{"n_layer": 14, "d_model": 256, "n_experts": 12, "experts_per_token": 1, "d_expert": 240, "d_shared_expert": 0, "activation": "swiglu", "moe_layers": [0, 1, 2, 3, 4, 5, 6, 7, 8, 9, 10, 11, 12, 13], "router_score": "softmax", "normalize_top_k": false, "routed_scale": 3.46, "balance_loss": 0.00143, "balance_bias": true, "init_std_router": 0.0297, "lr_router": 0.000489, "n_head": 4, "n_kv_head": 4, "head_dim": 64, "vocab_size": 11438, "norm": "rmsnorm", "norm_place": "pre", "norm_eps": 1e-06, "positions": "rope", "rope_base": 5990.0, "rope_fraction": 1.0, "qk_norm": false, "attn_scale": 0.125, "tie_embeddings": false, "parallel_block": false, "init": "normal", "init_std_qkv": 0.0338, "init_std_o": 0.0, "init_std_up": 0.0338, "init_std_down": 0.0, "optimizer": "soap_variant", "lr": 0.00262, "beta1": 0.95, "beta2": 0.95, "weight_decay": 0.075, "lr_head": 0.00794, "grad_clip": 1.0, "warmup_steps": 200, "schedule": "wsd", "decay_fraction": 0.673, "decay_shape": "linear", "final_lr_fraction": 0.0, "batch_tokens": 65536, "seq_len": 512, "doc_mask": false, "train_tokens": 632400000, "steps": 9650, "dataset": "wikipedia_en"}
Below are experts of layer 9 (counted from 0) of a mixture-of-experts language model. Rows are named router (the router's row for the expert), down (a neuron's output weights, with its number) and show model dimensions 0-255. Each number is 128 + 24 x the weight over its row's rms, rounded and kept within 0 to 255.
Before each expert's rows: "comes before" lists some tokens at least twice as common just after its tokens as in all text. This comes from a sample of Wikipedia text that the model never trained on. Tokens count by the router's weight.

# expert 6
comes before: " ", " the", " \"", "|", " —", " also"
router [148 144 159 105 147 146 135  73 115 115  97 105 110 131 100 154 151 116 138  87 176 130 148 123 113 140 103 100 143 139 115 162 110 146 113 118 180  91 141 147 120 162 130 144  92 101 149 104 168 124 149 101 147 120 115 162 157 130 134 118 143 148 102 100 133 112 127 146 116 149 110 120  79 156  94 128 155 105 117 106 136 111 135 154 123 135 118 121 132 117 147  84 136 111 148 179 136 129 110 141 139 113 165 161 155 173 126 141 126 103 184 122 142 163 111 115 179  91 143 128 105 142  81 107 151 140 121 133 118 122 132 143 110 146 114 124 123 121  93 134 127  94 112 131  87 132  92 139 155 140 146  76 133 163  58 116 111 142 114 145 129 125 135 115 156 151 131 127 120 127 122  99 142  68 146 144 170 112 149 136 124 154 101 134 117 174 137 132 117 124 137 140 113 159 141 149 149 118 146 157 109 127  99 141 142 152 194 108  94 135 168 159 156 152 128 121 163  81  84 122 117 130 122 170  85 127 122  74 164  97 124 110 161 111 144 144 110 172 116 139  94 132  86 130 110 122  82 168 130 144 120 106 116 137 108 162]
down0 [ 94 130 134 119 147 140  87 146 106 164 126 111 132 115 161 178 150 108 184 167 131 138 134 131 137 123 128 111 152 142 129 153 140 110 151 142 106 134 164  99 143 164 113 103  79 162 117 119 154 137 144 103 106 136  84 105 144 118  92 124 128 142 130 135 147 161 147 121 132 144 106 117 179 173 104 102 144  80 137 112 101 129 101 162 127  99 131 144 102 142 147 141 130  83 153  93 112 140 130 112 137 124  90  90  40 131 166 134 138 154  97 185 112 127 114 178 168 131 167 114 145 115 102 142 167 146 108 156 160  63 130  76  71 150 123 133 118  77 158 120 101 114 113  95 107 133 142 118 141 118 102 104 160 141 146 109  96 111 172 137 133 144 108 121 107 109 148 109 153 129 136 126  68 145  88 121 149 149 135 107 114 132 123 157 147 111 106 121 138  80 131 152 119 138 152 145 168 156 134 122 136  98 137 127 136 144 100 114 120 113 113 130 176 142 110 138 113 115  96 122 138 144 108 141 110  84 141 121 110 102 160  92 116 146 124 125 147 161 120 109 130 124 138 104 109  89 118 123 128 103 126 102 115 118 139 152]
down1 [178 141 169 119 144 124 117 110 122  98 131  99 132 154 131 124 175 156 105  98 132 134 110 127 130 149 114 144 133 123 132 109 158 143 126 139 117 138  86 126 118 127 114 115 128 143 128 131 100 124 125 146 100 129 121 116 145 113 111 112 153  85 118 130 112 144 105 136 126 103  88 125 132 164 106  95 126 143 156 109 174 110  99 122  87 113 114 154 119 131 140 155 108 142 153 127 161 111 158  62 150 123  70 120 111 121 149 141 167 131 146 156 158  73 140 111 124  90 151 107 169 130 141 173 110  82 116 137  89 116 124 103 136 136 105 107  95  96 100 132 154 129 100 107 150  61 135 127 147 131 139 160 115 133 113 121 151  84 113 118 146 136 103 116 160 123 144 164 149 136 132 110 110 173 128 142 136  87 134  99 166 168 142 134 102 108 161 135 102 108 150 145 105 131  73 136 153 110 148 145 161 126 150 117 122 151 104 129 129 147 202 120 129  91 136  94 132  94 121 120 126 144 121 145 144 163  99 111 136 167 135 130 185 109 141 141 109 160  88 170 151  74 111 147 113 193  91  78 130 108 121 145 158 120 129 122]
down2 [110 119 118 173 136 181 137 136 145 162 136 103 140 141 119 127 111 110 102  93 114 128  98 145 100 142 130 115 121 142 107 149 144 117  73  74 109 120 117 113 161 121 124 111 173 153 133 148 154 129 153 154 158 120 107 127 126 172 150 127 146 104 109 129  99 108 168 159 111 114 150  87  90  94 146 180 156 143 110 109 123 131 109 112 127 149  97 126 122 110  85 139 142  98 206 149 185 125 121 120 148 122 128 161 121 117 107 103  95 154 149 136 117 135 144 109 135 109 141 155  71 122 130 119 102 109 131 155  98 122 150 124  73 126 154  93 126 192 132 122 107 136 170 134 104 140 135 171 137 129 172 129 135 151 127 146 151 100 138 153 191  89 120 111 141 160  78 109 119 115 186 151 129 158 148 122 107 124 128 135 149 118 125 135 127 109 107 117 130 122 140 110 169 113 144 130 106 121 119 145 111  96 105 166 137 151 103 142 114 150 143 128 106 121 136 156 142 161 127 121 129 123 122 131 106  96 126 126 123 142  92 100 124 157 110 149 127 138 131 101 194 108  91 160 132 180 119 165 149 115 104  95 160 116  87 105]
down3 [129 147 145 108 130  82  96 131 126 147 163 133  94  85 141 132  94 132 161 150 137 177 126 138 119 115 142 148 115 119 108 122 123 128 132 144 139 144 139 159 116 128 111 180  92 188 129 121  96 144 111 144 109 114 124  81 128 129 114 126 147 131 126 103 118 170 104 127 149 140 125  66 102 152 126 151 150 129 108 118  88 130 154  99 161  49 116 115 105 101 139 144 155 145 118 117 113 153  77 126 144 115  97 116 100 100 184 126 115 103 145 191  63 143 126 105 109 108 125 128 165 129 144 156 103 143  98 177 118 121 131 166 139 105 108 133 142 140 113 159 133 121  88 138 149  73 136 123 148 122 120 109 168 124 127 120 120 136 138  99 123 126 149 153 143  99 132 159  86 105 158 154 128  92 180 187 104 146 135  96 137 130 114 139 104 119 108 148 129 122 108  97 118 129 123 106 159 103 144 130 152 141 105 139  98 140 169 128 128 126 142 118 150 131 128 126 140  90 109 141 119 120  89 145  91 114 114 121 155 109 137 162  96 142 109 140 121 129 122 136 149 119 142 109 151 141  77 183 127 162 135 186 167 123  87 115]